{
  "moe_layers": [2, 3, 4, 5, 6, 7, 8, 9, 10],
  "router_z_loss": 0.001,
  "init_std_router": 0.00682,
  "seq_len": 256,
  "dataset": "wikipedia_en"
}
Below are experts of layer 4 (counted from 0) of a mixture-of-experts language model. Rows are named router (the router's row for the expert), up (a neuron's input weights, with its number) and show model dimensions 0-127. Each number is 128 + 32 x the weight over its row's rms, rounded and kept within 0 to 255. Numbers have three digits each.
Before each expert's rows: a language model's description of what the expert responds to. This comes from a sample of Wikipedia text that the model never trained on.

# expert 0
What it handles: Institutional and historical nouns. Nouns, years and dashes in history, politics, military and sports-career text, such as years, government, election, World War, 2010–11.
router:155130132106143162152169175093132124127090142136127161170153121143130081085141136102190095066117167153168130173095092135159188091122106094178178167151116140130189146160117106120150136159140147155149159105129103119073170128116192123141141113148149121099097075087121119130101066095169182143169093158135157091113094103137131106129084137112184146146145181186115067116152112167158099119155
up14:161051154128190120172086124110151146128130124103138132119132107083199150136149115130168076117166112101139153100096102133104119092077158091133094131172062086111131139074156114054104127115121117152154123139092102129176170111125159110149084112148163135154161124034135159121101141191102135130102144093101120097152111149104165144174145131114183108115167137052123140132167138179146157112159
up15:153115117092101142124121160119183104078143115099141068108190126168162107132108112092154106162090113128128117158076142171135097129118126126144078113153121093107117086153168120145120114089083166188100133143096121147129095189110119160131119104119163164125062074117178134119127076124120104174146123222055130158166087150132108129118111117050102120098142143111136188119128097143147099057174
up16:192072155121087171184136100132132147151142093143192172124143127135157114144122104189098162130169173107121132153124108149145149091169117142143128084092089137181139155059133065115174194051134106111085157116189095141170168177079118185173186100147128124114146091150160106159187142165123122129186068205164105089100066138123125162084153081115148113158196165157140089131117125144143168178156
up17:161066120142080122077100124141098120114108143022126163100128152118130106075117113095090133161166156104098140131116174117088154129104127122147182142168131139138133091128131132091101173155135164132145184111132129158170142139114166092123130171153127141120148094141129103107195188088090102220167115127079074162101099196128155128159117116063127070137129140182136145130143162147112153089163
up18:128142116072142112096117107116122147088111121133163117142159132111114124164082083118115195130107204172062108203118106144088191143069119102118142185069078125189164171162079132102149138178169105187139177133081114131098130101144143140210149095130149152125139075107111149105138151118135163218163157139180135172106065131094146163070136044092124125132144123132104111114142120187145162181169
up19:135152067162091185194193119116189145091214181185128142088135140100135154143155161137133113121064153115175114115135121108146135143104112128146156148102180041138129150059099104066107126173111106193150168082096119055115112174140162131169154123165126085096140111125132054153101088133118139168104092116169112142154147164133128142165122146106178087120135168166092162098161110099149136162133
up20:154194137047099127092131109088141165076138128114131129127143088094125123187109133102084172134128157145143133143149144179140125072045133118122126097054132106112109171155094142097201124058165146179124124063086135150091144108069106118127143115098090140097080119125166141073106180138175159100093152155128089080092151129169131179094076084087080083170117129128143093119115087119147150091167
up21:150133135086159122153095114154182091170111123096100140124150112131182126193169148080181162161148189107094120080157091161171189142115132111164144158078117127176129209120083127113162139120150084133136182130142128139148147127062170090138129100132152162069170110091131135111139156124179144184175082098078172131159109135136187167160120090120135117155090104095147067147117134227158166160121
up22:103152167204099155121124128095093081105115129063101097147156166110115130114104145150149073143143110109151144118130159142091129132122169208169110183104102136145129147078121096147140074106135153151147148132097159119144108119130107113120112051158175087167073146109092084145153156171169109085092074132098131109116108109074184105113091129125198170112133167117184068077186112123198102113181
up23:187153162071169114173134077115128170116120090120101116118125100115085093123128084112171168187107144081145130114089106134140140087092081074165169121160143101110119109111098131131224104063138073200118155077169104127137158190120091161122187086110157189103094174092104103141138175092133181129138122101153175091159120152087119053090140143147123160070122105140168090121124183155064115137140
up24:143114119160173114159182171104207135099130167124155157113112175117198166111070115142081111175092194074097098139151131116131131086148134098150157095154150080154157200142153086185098179161141184091200125133119139146136127127083163141112151138124120116117087101124146132158141163168103188131187161152140161120137114170093127125123154139149072107117158081169060160174141136150093086174099
up25:121096151165102093173154130097085099043173119095150138094153076174110080140204099095146143101149148122187078122130122110053134083131121146142137183117131084193092225121051083135180130149092161212113171130155148118164135125163091104108115119071133123109150175102124151156069160123084151145123127083155127133110131142100097116131110142107145089165170161092097117114143092108129101138153
up26:153144103137129134150118110138176122103147172106136199123131140131160159092126129142135143130123121074138141156127158124132165091132105122143155156100072089135106102145087155121129106066154075168120114085090146118110160125121099148189134099139122092128145132130155146141127093130147093109098138121157184089080159111090153108185122081136163163131202110091100083093139101189226193130168
up27:152113147196151133135117130154117148186155168142118118071155084084144115133149131085119148124119180109084097128128073087108173141130132130159116125140142136184132075157086158093122104116063160136121132114145135161238144125141127093148176156097166076071111095097139089098091101130144192156109076147115139143161152150116160122161147081059171060094113139146048159124121057117139150183146
up28:090124113127107177160114137129170165137111110107111166119130115085159152136119140116078192072071120139100102184110103062164164162110155085162154108134087131151091085083090149109051155155170144123211158117093133079077189122103157153092116165114187151122097114084153121151151185098174133131086068150099180108126062142134101144124096160144082147145101129154123184081141155121115114152176
up29:123157099101158185104123132095114162095075175097102096160091107156176134105093162121101084094116151077141121151158124087103144129112122112130144148087133134140121120101101089149113170109083101150174175133141041126136081141164127157111143095182132155079148128067130100159166030100148110150133127142152070104101145177178149095134108100211125099191126137213090155114134106071172124069130
up30:099147128133092090103171160116122136110080136133098122094109059115163159143145116148125082091174115100141149115126138139164141131138111148149097231179134174147137085120131140156073147177150120109174152093136157123094086169132096105145136068158136076115089095121138038162118138112150070085180117189150113076088134148162141150114074101168139188139107148127122133141130118098188157133148
up31:127144095133116098153150123118128149092151084158159127136164102131168112094172141121126153176067139067071092123104160096149106136185129107142151170099080138172107117093081118108113076058166112164120179121107111140158122175119149141100108100113063180136087102091105090132155097113143152174139071122102064097142105132141131172078090111156142131085169172117119076119149114146145149115107
up32:104136131154141136119161117117121128089141173109163099132129089188112177078121207158060112107045125149155092126148141121169149128114143169157070164091075151102093164110081110158120116121147123149175146122126079083096117084114119109152125117172133133151102135111164092123115133092181176123167126196158084154055177166122128140116152133135110163166142146198084058079132126155139133113160
up33:102110140151149116111140088078082163163113165149123113127116173133104098195110182103163113093157137154127103141152100162140138136177083161172105177132147102067078157156142100132180130150109174144152162139170093132094145158152144109118160129163145102153081139104108152114206179110188171132095143120179117098122105126138146168126122086144174094144108187158132051076159049142153138156173
up34:147115153142094126193131064115088128139129164155101167153081093122131141155128158089116097136130117172154151161174043091108137126159121137171114137095122165104136106103141111122185157106075092110119146136134104153087107118125154091112082144166089140086117096066136005166102092136136129144204136102162095061049155122177073112095119137159150141200147142175131095106107101138088131118150
up35:132147136164122110103160160074109127116158127078091120096113080100131171170107087098145179102065136159153094152102085066137150140099071105165135178126128113143121140120094163148092112098151100168108138187166184106102150119056122123067140092174130182130076123138129157082101121102102137187131066184101172100115071182110184081145179112079080096096145190098169156103114063145140104129134
up36:155132150123087112153193136093156096140141127140134113089170119135148148036062180151195182104163124085108103169107078121087138119113130140152121161113128105119146166120149112105133117077088178125131106071199075087114172180116055165141164107116148088115102152161126145189189203085088157127159127136171084118141144115078124143077098092091101128139119136167162064109164113158102097112144
up37:140170164110112102075102106125060123130116155172167158183136119185190098139113139139113170124128186064089111154153082166137116157115099173154071150133111059113137104136172118211177126153131094163132161114199111156134067119133165076139108165107169161133081095097175128084102112116148133120178147126134108081102201136081102110152137150096134145102202165165168074110108134125088114093137
up38:110119088175095125098171093133104109141142115086168090137186139122104123177162113136093116135071137087154160132163142098183111126090128148154105165123119100135122158125166119123143163052095146150195173147136111118125082167094119113118144102170104111107140142133130111212085116181136093120115124129171115096113145165139155065121124104177099082096138107159123127097162168139174154091176
up39:077142108157067184173133164109137154051127140176131097143067099097190107134150157141120131172126166102167157165134141208132140091088086147120105120135119108122106212163129132130086168098140164132146139109083120160123120140114159078136091095135170173071109087120108165160111135086150131133174128131161094139165063119129130099102155120163112148093128077150125086138141123157147173118152

# expert 3
What it handles: Name fragments and codes. Mid-word pieces of foreign personal names, and letters or digits inside codes, chess moves and table rows, such as Ho(enig), JHX, Bf5.
router:201123133107108182168182028091118143119145152152079161079146090137142165118110128151124107110083086130141136116142121127111173102119109129177120189123118078142082114106147172146160171098161162147101156141109136111146146160080134103143129144178122119085105133115163081132142071181139183170114085150106138140069116139122122118113187123107167093099155151128082135063155054142145155119138
up14:102135097128175142147160204159144129122138108134170118132157105115107136179088138090190116103139171107116152095160091126156217079085149118115179151147080197115121133099111145106155129127104087129151157078098119145140124170064137152166080088111112098041147076119174078114143144077115079124117130169138086071154076099118131203096112132141137134117110111141166068163170195142228103093138
up15:140142137164085113142126154087096108138197126099124109136198152159121129139084113113147145206155125158134119125160114118070154143112070171214142152084058155097156136168136115108125090131065129129140138107145122113152157105117117039122144107109149099108181108142145091138128083089108145105109090197102108082112042159144168114133127134103186137112212163151172134129107074194157178112113
up16:107080189125170078115118111088108125166143125131097151109110114127152146197114137110139146173147107141149121168148135149104134173117057096117084129163114107097077147048100110126093124174154093159195178172085136158139174132116094076112105097069146152085078167102102170146167166085140119140155095142114116146061126098117139131129138091172219138122116145097099110056070117131111153168096
up17:151012130118140154138137123102147079139082193131126186121137097087168097177128189137082107149110121147200118169126062129144141089064131084185189194159150104150172103153119096115092178186139155063137171132096148112152093141127121142123088116093116052161123143144163103128126090102121125163161090183085149102067117135185136127123126119136154142122165104148098115072147127123162059116100
up18:129165186056184103120017174153188135142104126150149125129109081075115117078096166114094160160120093199098067152125133118116184141130155124171077112163130168107120122120127129140139146096147203135153145103112110099107193146079133114165205087147154152137169119136111149123059102114159173064139138123175126141072112150102158114137130142119101076100135174154098083122145132118127122086145
up19:127156161112140112150092136075115141104133131096137126163083125125066152126107121122099116179113118187138132174104162103178158162134120145169136174121103120193139123188114130100136082137138129123154164088065154068149159095069158105204114153144192171000132131116141051141096115141160166166076111177122097119164106112145167165086109108155142123142093104169163119076124078154115123113131
up20:163154142155078134131111125101145129168123155135138127078162132070152135153180135106153067176122115123144121211161085140143175050108156179159081143136141086137147109133082136080060123147141107113079113128074093129151126179141159094133146135121085087132093087098124089109137142152185119120105163173117120151139115163131131123142114149143147092146209095096183175077104147159155092105123
up21:132190134151151103121153134148157135149126144091175187136142059165147117135082095128106119117127175098153121101117110111165146129117124115129158105100109087156187124144104136123102137176167127163128159123099108095115174198077140174115111126098194128138153151110111076110114129078149161171081107095104106137117123205079128107105152124128071145184209184122156083143077116179161145103130
up22:135113089183138152160174140060136130151192086097100122198188093165156139105152146099096140169121110107116144152133112150132155076182127132160134159135141138096145088134149165178108155152177163107153169122122077169134191154138090107160204121125162141114077174099152116128123121102121137132150148158154100121146135180157075156094128137136113140144126137119132126107130173121157082174114
up23:161128153164084158138104150135084153173207111095052115067076129130119182056090060103169138136146145178154107094117146103163102137140139117133184203142136143168058183141151085110141148108133168156103162113130104125177146100096155168135139076130138118123125062118126131135064078093122143163169075149122097114123056110081103119130095140185109093159155135141108104126135095152154135135081
up24:155149116146135148113118138118148161071146133170110097099105125075142156080112125107156112082134146105092070074182085155144164147134083153143132100181091161185117121103096063178097134137180089124154134089115121068150131178138174066122166137129045083081147138115122074060147112128174079146097091116151072147138130134158111128126146060198152170126146125148127118114141120121115097171181
up25:157150162079184117168123130140192095174109135119132183124161108186147087114099098105112102189101107119106132113107106156161114109062113140107109162132151069152148135138155096097182095094119107129143212133113118105132183104100115134127075072097143168142087156116148076119087104134122126096150141158185181109112136140096199132083169066146117123070140106160093111148184093146165081134165
up26:141111154072169134102057149070110157167127145079135155153099130130157100121089091122097114089121158097127109095092122099143123137089144115128153163175171126175123127069146128052083132126160143109147128158126133088179127098151166091188079113122156074079105055159109146149176093161138173135133144081167137111091121108127091132149095104093126136155175123149119121063101160127134113103153
up27:150078124124068143110134095082136183081136174118130080100140088080183139126160133099157073155108157135089137130106089101097127167101140152128215135132181103081072129090064093135139170138166147121120116141113122076162114149158123086066126134187108129088140134144127172126153119117109195086191090091129053118097088092159209145091160120083152084151121198132082071118180124109112162103168
up28:108109172127116106161124116125131112168140202148095181158076052142163111128144167127168164162144132131124110180081139126175119088128129142161160123181135034127084138153138102114148160096117146156088126132108166137193118130062091122179128118106220138139116148078100057070121088135142075154137107074126091064155093148151150159087090193128135137126131088161143131131116102108127156145162
up29:123091188083098075051081115119143152170184145106128128136107089088123158154108136122085174106139173093173145157151112132127076163103128101126080117093161127151095124073100153113108109092128104153097082139116141124091182101130042079087130130109145156086164117140188112167166120147173133159149145126121116128116078132127146100116140092179146131075119142130145106083140117132148148097173
up30:181112137114120147137105135165096110160097072096154121145155152127176154113130135129154083098108155145084079188065079142105131134143128093168146138131075116112134090145147138149127114187137188175161137131142104151158117200100106123104132086158096091133106110105170085132084143156193102147155131145089121084098103126075175112158110134158170173144074166156099095155212143154099161111107
up31:141127144120150165108175148112121115114126176149065135154070140123125141150065117152156161115096121140192083070177079124162196112111134104144095138130144137186076065117121108113068101087094131157138105135112136175144095130174181144095127116164162115065134156140169123135140171124150112115140158155150104043128137158100072138131173112116117115129154152157155115121167113160188104153144
up32:082127114117106135116107111092126172121109157141124146095165109115117177075187169113076168147097179081133102105118071123111155153077115088197097126130089124080144171110088126123133151216188195121089170153127074136097149117123146122103159099164201133173122166095154194145098167100098172073160092165092098136065125123132135093129132129136124107167221142166114139095143119084151156127157
up33:101103176148079039065113162138136132136169104177062202116126072097177159133083129074125133142110164117136040135096122104152112077083111137183093156142125170121100148142148088091140179151090160103120199055126156040166144120096175154126110082093158111106161044130115110131124141085157159102137138148165056127108120137111132177196128140129151138157178155111128123117112182167113059118185
up34:120094132139091125090088117101156091063119140096194109219152104107111122177096117158112129114157146098088057077129102152131110097132091125202149142125121080100116106099105110140105117167150158160158124128126061089080193187140121069180148110135182136110150189144128133135160125163127155160139094116111103093089084087138145153138130161151193138133126137155133095095102144151104071119174
up35:117121156137107171162073112120078136135129149090138104140169135123147103141140158093166162140082160105117105089134139133075118119142134075164065164141061108159131146115148110195158108147145129142160079140115129062132126160142159142141148125137163154127096163160118046215188126117115124152142072103137111127105135112107146088167079148123111115169185128138096044060132159118233087046120
up36:188117127153148149165114142124138085146155145081081158139182148098178128139156143124152175067067131110125051128135190143127174101135080147106099181165152133138137128137103132088145145146110109142171106083131170066177124118098106129128144133133141148084159104125183101163112158085166189116189124192120161141135080188136120102120125138104090100156120197171132167110196146109140102115132
up37:119074105122135101132188138125138139171119194114133141097132094152079071111106155106113121095157124164131151161141090157113116078130112122158150155149148086134125111072084110136097149146175136092220211141164144107124158074128104143174190113133148141096133116137099148182109165113176156160146144198140083121177090158155209110158175087191161152120132174151098146034112141131109112139145
up38:131096152103135101129129140142118133173039127167086162122167118117157116181085147173166109153151126154178117101146098100166108057132093116131158111157095117122094136149159111133155107174115176143197141125113158057139199151040119106113165111167123110139161064084082126113194162119131151118097087135119144107115080178129165148120101103171135140117103167175199117121141160125130098090141
up39:155106165090098146146096097124138143170099102064140118122120065189124148122154147129181105141070160136139060108121099087123116146123112082149101135112138113195092136069129081082116186135135198155112110104129179146163123110046181153117193105148091162145118115112198166125175121181145158126116135166120153134139071161089131112095047166117130115144110149141122133103091113116116152158169

# expert 1
What it handles: Word starts and function words. First pieces of split common words plus function words and table pipes in descriptive text, such as cl(avate), pal(mate), is, not.
router:126097099078123110147104177061133208099120142108090091121113075084095154088188162070137075177102157116121091124136110160053165106091089103174152148117079138167111192094081095106109133114165172181155170117123120105099147161087101117138148094153096094124113129102175092132157124099126121155125105173165120119165128131149161177063117091152145132129146146240139081110123114180147172131209
up14:157079120151092149142102134170111144103075124140162112086150071153112100196175137148197127179139121125193112108086142119165157127185167114101119184104156094136089094077164069117097128158134152190121148119169163141154158105142158176088107076112178152087174117113081107153114142141148135119094072161102150099187074093130145140120122090143147122152114092092081124161157106135155189124120
up15:159157137089106151140099145152164180148102114067087157135140137159100114097119103167073139127104121133077118134159064066078113085142131122115139111117104111118131168104145099163120136086115178118147125118137139140164145141139127204205146094167113103087119077146097118211155108162072109151169101131157189163171124121115134117162073164127142130100108131149069084103140092190137082136201
up16:103135180120145118163070139145169110116128199130123160200088147149160115167086116135102162062156138101114111094090131157131159113112100121181105126146105105139120143109135078099100170118143186194162149122105144144123157143134146109113142132124166116143128129130138162125173111111111125156127106188116202179134112131070125138157162084128115091095182108145115104104131120100130125086173
up17:162110163123087192116145120161104156129126136157073171147136112092178109118092072149173107099135157101113114107156128135130159108087106143109128185085163140114057125153170134125177201129172127098120217103190172100162156128096175123195142051125166121068174096143147143128089141172158088128109109199090119146141106090116151134138169108100124120084168141105107111148157172156148118126095
up18:161153108117103130103156076078149111126123110034170131128165108158087157177108087137102186098048192067105122127138116114140145124123101143246118151141137115153136149136134104157163104123087100133188070147139109091128141180114215088091179158164106170144166096120132133090143144121144189118079095094075122113079101101136127137116108183147090061170118129168147088091073078146109130125106
up19:137098185099114159183102107138140171086140127080137110144131103142119140128093108133118151172068120108139053169124141155141089078166153185196136094111143131113186217131180096072075098170175171110199120065125151138153090180091150112117121069179129179118113052140137131145103141177116111179066062099127135147163074085153104130092107132125119113152142179086151139095168105190166120118148
up20:116119100102080123181116137162148158121124149118131159143132055109079164082174147098103144132112100076117153079150083100064115131143047188152100187111143057151115127123114138114143168047182138146141178114129096084151136124100099116181161152124104173144149089144183069137149109112117131147150127134126140132158123140181115095157172098186165142180100135083065182091106043164093166159137
up21:128141119126160107180067102129166178133118154088056149098148112095088159137095137138235116151131150087148134109115098143089150114118104215132133184096055140119058139110101123107090130159161110179129151186144147092146126142104126169098158175182118050168186147156151121095151127137173126129114134133155095096102175145067179106121163129114176138164170198111108071122098098096121125091105
up22:126148159116100137113160130115171181120184092124171132110148174123128141138193128120074121107094090171156072168092143135167108137103087179107124118127097097193087148134151101121148156084171133108155158087134127132128106120116193139169180138109175167123107097170106118150142094116183124143160135145109072118085159131148141107168116125123143085134136148128077154151124064144154087136126
up23:130096092130116113148079148101242203129112141166150167119161183134119105113159133172128137112160061150089085100115075187131122151151172183165071099110132134114140156128096133117116127118192156131131083134076107123161162149121074083092136125135107144146076125135140123168104124154163195176179125132150114107080079136110129121184046101147097141165111114179091161106143103206075089097134
up24:148135165129138140116167122150098093130126172112105096122144095150090162168135150147124158103083107149120132163110095089108176132121143180144106147118135129131056179074141165121112164104063147096124116125130080106172088116099175049118124153150134136155093170097104063156141153106108158143136089100114081119132150133144158073079134111112106099127104126133110113138151163167243129124138
up25:129099127170126127102121122174099187157117132130104137073140149103125200153133140139119120119097094129131049122113116155122121104082090141169153155158101057098125150179123161104159097126190098118139167109137112120090168088151166143202188096093155072114055162090107143124199143111187103110155140111183141082100108100155219167129197098176156094173143116176093124101133101211160147142133
up26:158060154144119132139131133117174139113096106165149106107107038102144140183115119107134155124107158123155135131133075086093131146114148080154131149134088111092124134086138092147117149146163055103127162155179175083148190123118118141136096164110098057077137087119131083129095114111085128152092146059171114086133148153123134095132178093112176145143148169162144080117102152152102157106089
up27:191164092175131086156136159091155157110150077082107125111169088156197138123160064157182154107097167150213093116116130167130147114134079207169150103118144113152133143122153118156097120096131157168104140100127125089123131190112115101139117084147124154123116106177147121121179120070175113108148143137208081085120100079154177126160096115177149120110181155146118138118115144110103133151143
up28:154160098090139066135139125150105123161141123137123128170122156146135129146140179082085108158135123127084103124096108088151123073054069131197137126105127117172158089145162178176113108092109117112163125135090197087148140121120132083096070139097074083103116145128128110140126094113132145075196111164142134133086148216132097106187158172110115155130149153129136134116145125149162075102105
up29:137102077157122119164113152117134166097145119109107107141150168130108127079092109093149135163113166155130119156149121116066140106128064188116086193131135101100169132149103150179153116155148095163203081131132107142120141113115112099057108077159143086103081160104123139199121123128090149108164090090123179148100147081127097132197101180146119168109145121186104133119115119173164101120111
up30:150126162129088117163131154107115062125124140084144115133152133146186091131174127083153108097126139150154047194105117078112109154163152126187097140142097084187162151096077135147188081116110107109093134179122113137155187129115100136107154116118151124159128153080137128098187130163189139118168144151161142054133112110092179145104131126120158156139094165164173096129175086087189133091187
up31:145189152101127070052071132086138125093160158139164147141079126162123071108159093066182144137135090113119154123062103120114118129126097182138090075144065176140129155128129142146109132125121153103138078108154130090057114135146079097112127097105171121154083158148091162141133038127115116102166153110118149070109102141138127147151135129143176124176131132112196128104142167238110140120156
up32:123107154101127153158113127153190160089166137059138155153116079120150165113118179092124150049097154193183135144136133114116164147107113117136162134126127139140099160152089200037155107057130150164142157119084100113111206141114164125122131081135104178136150135116191106133156127055101107131119125172161172168096119159118126108127096099152111157150112195123202116104132064130131174099164
up33:153105093133098175126090099112121158092124158065078103168192121139162127121103164089113126146165147147152071159117091087096169101127143144113191126123130141146052160161068043159098152173039074177154155074144168091110136165140122144121140093159145118149196151097125107201099159170134104175124093112121076112168050091135148109069153090118097149153096148160134116139111167157154138126136
up34:145093157116091137181101161142083145125121166125132168110121088098104120156092140083117104161077173117157084145145121143163152117100099103146120148180113151162152075158140128147089127118101126175124191054160142140219179177148109155149173107130208106131149071076163139099103088162193175103093113141157119150083083109076155119118094124131108135094120113154135104153120147110139146131131
up35:162133148152103139104129102134118157185093149109114147168130100141131120093133164134116152183143107063185144126138123031140117106121097115148126152156152137166125172138100085139110102144123121125107136120124147133113140080145146160153107101139130127099177133094091039144117157123138111114183130150138114073087160097142062117126113137147153121133133147125104120100173124117196087126099
up36:124114095115141178104122110101180101099101156110124125097201133076160135124110139101177192147118180135092096155109058102133107127078161099123166120095169113124188074182113098118132131185206083096096152096135121140146173093129166129141160128140123124038171075094147063133141100135110130137103079175156191166094113113149115185107132110114085144109122067124110066100124138139156145087091
up37:168095126135136161142110153118118150124146150081143093140063104120177126123131131175121134131055112080103183099148162086157146138088118166153127169132040108095128158148195151109104152183126168103105103142162179069136132112157149142131123039124145124172124043143141181144110135153119142130150076137172116119181149050141160110095090167122185187159158141164063111146121109133145096083176
up38:082163143129138158142139119111102149131129155164157145124199119134123110109101134147131106119090116069096093151098062196218113132130132166170077100101063149134200123140106108125149181102086177075178114134125156086098156174053144114183143100150130104099129098116144102112162110163175194144096092159095099096108156150131146178151136145135123148083139185138067131063135157131196114084112
up39:137138124157114177085136098141129144096081074123190127090130052163140114135215168068141126115092096115110116124148037124126116130144140104115114157081112106148137121125155080133107108076161171153071116146086146098114098143077113152170143116124122114077101120061101103134092180118133158116132117127122131098103117150085101094156118086117107122107146156181125043163173112120206152099084

# expert 2
What it handles: Media narrative and sentence ends. Periods, line breaks, possessives and sentence-opening words in film, album and episode articles, such as film, album, announced, His.
router:152067201172104098131155166087170132118151130104141126197138091122158155173137198103139170130088139075149037145097098099106149112092075185132125163154083076127160169128135071100108148084144162137152108119142126088144145157087149108108105092127170084081077052095168115153158145096126166108168110108130097098110106154116158112106128136139140077154180135203129100086165135208162110108154
up14:098134108065121101125133130100072161159105128174095155175110150136187137066104103165069137110153125067066089139090113127102178135157142106200139126110084131122119102126117122130119190095136157143227094138138135111091134191164143064117120110110083099138086114135143095138097129141201150175132140113088153122148118156124077119160082074156168112183136113196137110107069108183106062173128
up15:184146166125186152194082110141164159151159125105111125172148067189111120085129176096116157078063137172178158146109112135126173061116150133133112093162063088177174141117145121129115073102098197123105125153126145094163097174182113163148155065156134108135126146088112139156149120117128173110111112123177152045105118121066126111078153132181116169119095141098178161051066155185101122109115
up16:102118117174086132130161139083107148170117158086070144081130102096176154145076101102140131138100150069124126085157149121151102019122109204144157128171152118137084060108151099166143177146108180089116163124183139097100158087127161176111164129191084092140142081157085132089084107169181144186183161142109089107137158111109108154128123100144135153076105182166148104151193101176120125123117
up17:145131192090255157109132174178177152105062145160144170095117093137109118145144130149116139076090148135123086149066146088122144109180103089091138121069074138159113118149093129106077132162176195124145143119123190164127138126137167143114160115125110120154142111147118119176181115154111100093069120130171091159142127110177158138130079140127164095117093158125125109078117093189128120127180
up18:126129141085173092182092113111170116159114145122133115191137099100126130162121134119073149117123087117184125105064099164145069074124121144121173143107073069168102158124145111102127115109184160203193108131050127085188139078081137117148107132091140175178120112092144162160130124110108149139165125129124161137107109121134154149111080147094149133094122081148174133136112106124121110063108
up19:134148111137129148106126164135150142144161076116150174073135159163159110137179142147160180100096130092106135121147140116141197131132089113165107157094111128092163195142160104144180143121094147172093143111138087145115153173077174092110135100126107178117129084110166109117106133123092125123085116091106107125103157133147170112037126154126185131151190139132136148107129158105172180140159
up20:173185172134146200121079169114095169081108151117146097111077105125169070125143112127101116135157135116099083176083069120149110112119095124144183135090131090154171118108170100137083153174145075190111152104129127186125109127116146157149129188122150112101091121126146110131110057090161092122062142129157096162117165072108111167136167092114112098130125100100147116127119130202114113129130
up21:162106144095138173127105139140113090136151144096154141181098062179140178179167097157096101131100084089100146098150069126130075117106123164128160114117190104115156169147120113138151135073093098126159095121150114129149067141063158098144206091126110102130111116065141119156170118140201110122108090170087124085140035133089121132065150160086148092122075167167082095109228127101157128143137
up22:139105113174137143086119154112190171137152121106110195132154164091149108087123105133122088179103091167094142097115086191112158137156074110092118163109135138136117167154118096160132189076098155126115167074115070118163114126131153089145082069135105170088139097133087110105112151133105174191130113080100138095150160134090112166155089156150147106205175137141081108136202151132173137139130
up23:135119181149154157146095088102185187137162188046135117089150107113122119146127115100156143155172159087122064173143163096168138171087142152166142135122088128140154115114107163160080111089115122097140168142107115052074083108113123172137141121110135107088103137163212131131082136178156097130148112097129120110127112123082146148067166051086159169143132200161143099099170084181192088119167
up24:141175174100163154134118110136128109117177129119106169114166106143139152219145166106124179093097105120136071146149112123128191088120057134123111164053133077147081158153113098146143092098159124114147150119175125100103117130039124163115119175140112202136138109166175106161096089170135095174060113115118091119115192112052140168097148113176148110153093133183124130095125108152141165109163
up25:133131113116124115112109172125162182117109126111161106098161100135126144124169141107122147118059116144133135162079110110091118141136143085120127158123158096127104138145101098066167118121090149159137103137199123083130157114080168075164090026139081141154153080137193108126168088135115100145186051102139088133150125168136202149131148112153129154089172153143140131139178097119156126089090
up26:114097112159111106125125154111122105108170120080060123124143136106132099127127114125136168114133162093152099144158169126118118099147136053143140118128146095169140150095147139062079151189097194091086121080088118110130121144111077162110111122121099142113111130092157117171181115157127112128167053099152104157120155111109102080151112178151134136144163127121121128159106040139100178144172
up27:116090067180134165184137131095184159129087129144173169095100112164162168125123077168101150164076084130179149132146115147111115098135147196109177181150143074118139132094142084164158103114127092183133132075047131129140164117111097101153125133186099128148131058154172107178182141121094172100129172106075132158165091162107131151197094127115180170081129120171123128136126133155110150134118
up28:168112106077126110135105116116060070204142201130151143117211057106195116088170179167125147124112102155081093194069174123096104159078146168141168192079162105112131138175127124132133100151125144116177132086100099161175140152145138111170143054157141124168136069125126116171149122119116196217082073093138142156165154099113118183085171109127137124149080179137145127119122085096149142095147
up29:107124138143130108161100100119164113125163112118109138132165131117177123127147140089175163129028134143138109120090119177089123080158087136120201082122115192122122194172166154132106094122136153197152127138135192103124133159052080081127164120158133134115126092165155159133112129133178129147122103154196175121115052119109126144143118112157139161096153206161121092101131140146148124144130
up30:132089119163137202154131112118115167102148137094140062118145137167135125081104101162144095152140157096126151189141064114154113172155147074142164089111088103138139139099051110152112087120181111079103169125122073127136155132181156150154108105086126098054102117082142148114149131160165085153171088189174054075106137155103055101161159137136155106145146127138150034089162138068152120146164
up31:194132154137148150089101115070093116131064130080078100068144156064160145141153124081177130122092132103140138152118132097098131087093059068098188103097153157116118136102102133088151162168164175111075149122150194192165108162151107174146127109127107130104139171156155120186140167121110162092116088178106153172111108173137148152121045112157124133096108151152159087172084133144152124161137
up32:124058111105118072179131137142053112129090080157161159171178067164164073136184164147117071086130120096170140063086178199167164121103104169147178148152076129099151131133129146156161140158108121112091130109152118183139132196143099128093078143185103120068063151083098128070177133125084103141173166161182159101071136169212113114160113120102168130104160202154081108085112132094135138108138
up33:111089130165137089149075088141163088102158136153145067140116133185169143126186188137123137137137141183203161178151070144094101150086115180152104163156146115122159146090174101172113181143164131135123171129116132114133159148182129106103091177115107126144125124100146140153128169100109135126098082168071192118122033158160123157048092094137132120144132193169075180107112126101138142050171
up34:157177138108139151072158125103138156111098133148099075115131097092089102128158110124109182108045212166065093140079147119138112148194133062173096158160103079142179075074134107137105154123204154123153139138083160148164106176124183121102131102091115128175162167143110086138092103182132169126124118122139164130169163118192140117165202132164126132142165165144117163073168070198147142073140
up35:117090112138098166147115077139093133132132167177068159117121117090147175066103113100123125084085159173133111141130112057137138103100118086104088160137115115132035100158122133129132117131144195091146148108171118092109182135093129143119175078133152103056167117134164098146099154150177142138122152135115151154124113153109121199100109147184179103154186255151149179109194098154194143129097
up36:141130093094081116090088143169181150088130121099130063133121092097110174120111124105111123089102133187087078146116102089096140122091125089128086121139068196130117100115091100112204145097149149128134149114050163121130206139146077135189187129156077092136129132118138139168127146109129144173136104144090112101104128136096162108132108109192154117153143104148078086083082145111139124140174
up37:174083131091140128155127139079145165081166115135171088161094133181151155118104091089162127177130113182163143083143071126083108097087136106123088092127124132138115134147153165110124161111098158103151111144111120093115086118110122105132089112117111085125115123088162121095166172113193199174109106185162114086142115181108094105158133115048131128117157170125124099120141113119181116164164
up38:137152208157166147184085119149119186163089130121056106119093104087130167062080143116154125184076122134158133156175101183133134100147105127109149103118140073170149191121057125188111104137210135152119136120181158129137193158144154157143157099149030083161181120109137127169179153147116075199143130121129101148106136151152143162152135108123129102126145107126085147159112087086167122170215
up39:146101099160104082160104110110158161097114146084147087154148106134131103114160165118101170122107129131151144189106067143075123108150143099129103167093096126131159164102107077111114164103066166122095141110157137160111123160173160098170184102169166147104093124166106136193207122163096135194118071145162116143152126118154121115131089156181136107097093104117117109147139118121117149131139